{"n_layer": 11, "d_model": 512, "d_shared_expert": 0, "router_score": "softmax", "normalize_top_k": true, "routed_scale": 1.0, "balance_loss": 0.000101, "n_groups": 4, "groups_per_token": 1, "vocab_size": 49100, "beta2": 0.95, "dataset": "wikipedia_en"}
Below are experts of layer 8 (counted from 0) of a mixture-of-experts language model. Rows are named router (the router's row for the expert) and show model dimensions 64-127. Each number is 500 + 25 x the weight over its row's rms, rounded and kept within 0 to 999. Numbers have three digits each.
After each expert's rows: "gets" lists some tokens that make up at least twice as much of what it gets as of all text. This comes from a sample of Wikipedia text that the model never trained on. Tokens count by the router's weight.

# expert 18
router:525522485516489469497481519485514495504519474501505473519527487505478486512496514477499462473500485525480475563481468497518513479467523508484493489472550478485527491536484458490466511495514507
gets: ".", "\n", "=", "==", "===", ";"

# expert 16
router:489509477468437458548506487489522463527507477484505539529490470538531499507486467467456455498545477492537518518528492488476484507484496509496517496501484497522507501500509471501467523533448464
gets: "of ", "in ", "to ", "with ", "In ", "on "

# expert 6
router:548502493482493463530504485462470492500516507492496496514518492535486503486476505462479499466494464502544494551488496458522486520471559518501483482515525459502493482492477474492482502513497478
gets: "of ", "201", "200", "202", "and ", "other "

# expert 9
router:518513492435498492478491504486508455499550487480487538531530524496461469494438501511506516488496485483549510509508479469473474473497521513502478488489514470473494486503457475511483504512511471
gets: "a ", "and ", "the ", "his ", "he ", "to "

# expert 4
router:499543436478472477492537493485520519501494480502472563491484502506505512477480470523492512491491510473533513524541527470479493488502499500461495504493482501485526501508507485501565500492516522
gets: "|", "==", ". ", " ", "== ", "==="

# expert 1
router:514535456440495503511511492494499477496535484467501483550515515552477470448474470476462489469480497497504500523503470482505490516505539542526508465455547488508470487478458495436468528514480479
gets: "| ", "- ", "\"", ": ", "\n", "as "

# expert 8
router:485527477494504472533445501461487498516530473495474528551521525499485521488473498448493451459481493520508528525525481495483502514476516491443539476488535514489522524531508461522471501484484528
gets: "the ", "\n", ". ", "- ", "\n\n", "The "

# expert 13
router:508533472473487465511474492462492491480505506502512548505509521502506446478479535525492474462504493512509544523530497500472514510493524492478517470463508525516524492497488446488427537500505493
gets: "\n\n", "the ", ". ", "a ", "that ", "this "

# expert 14
router:506513514430473469515475498501502511557510475509478538524497479494478510485488514484456483479465495475512536545491509447481512511496532485499519496479513486494484520519480475516439509519501471
gets: "for ", "at ", "to ", "with ", "of ", "in "

# expert 10
router:478517496517492479526494474470485488498519472499497589523476535538515537497529507463483510475482456485488518546471503493504504497486544512486508469462511492538507520532504474498499481497455482
gets: "\n", "0 ", " ", "2 ", "3 ", "1 "

# expert 15
router:525520477454530507506434470507466491532529456460484511525492537491488494478469520449489493504488487477525525516539467472499500518479529525471478461523522496512471524507441512487489480514475483
gets: "the ", "in ", "-", "In ", "H", "American "

# expert 17
router:498541494451465465536503479455474475521532481523473503532522537517458513481476492477478467480478502474513502551490531473452506512480550509470511464491528476519489478486500464487506486508521471
gets: ", ", "\" ", "\", ", "died ", "released ", "), "

# expert 0
router:531461490461488479520439469486493484540534466496519503515495523513489505490484519513511515487437511504510490543546505505528506492506504482494490523515521504546475487482461463502488494504493468
gets: "in ", "|", " ", "–", "201", ":"

# expert 19
router:555540454501466482507505514461466499538500502554464529512513494507465495469466521525490490483497457501541486512502474480495465539513503521500532501495527527482473501466488481520480530489456456
gets: "| ", "the ", "The ", "\n\n", "is ", "It "

# expert 11
router:558559476486455478514504497493504458493539474495496495539540527505501497491455491490477432510517489505487491511497489480499486533493526510466508478499534465458506480494490448464531503529506453
gets: "(", "born ", "on ", "On ", ": ", "3"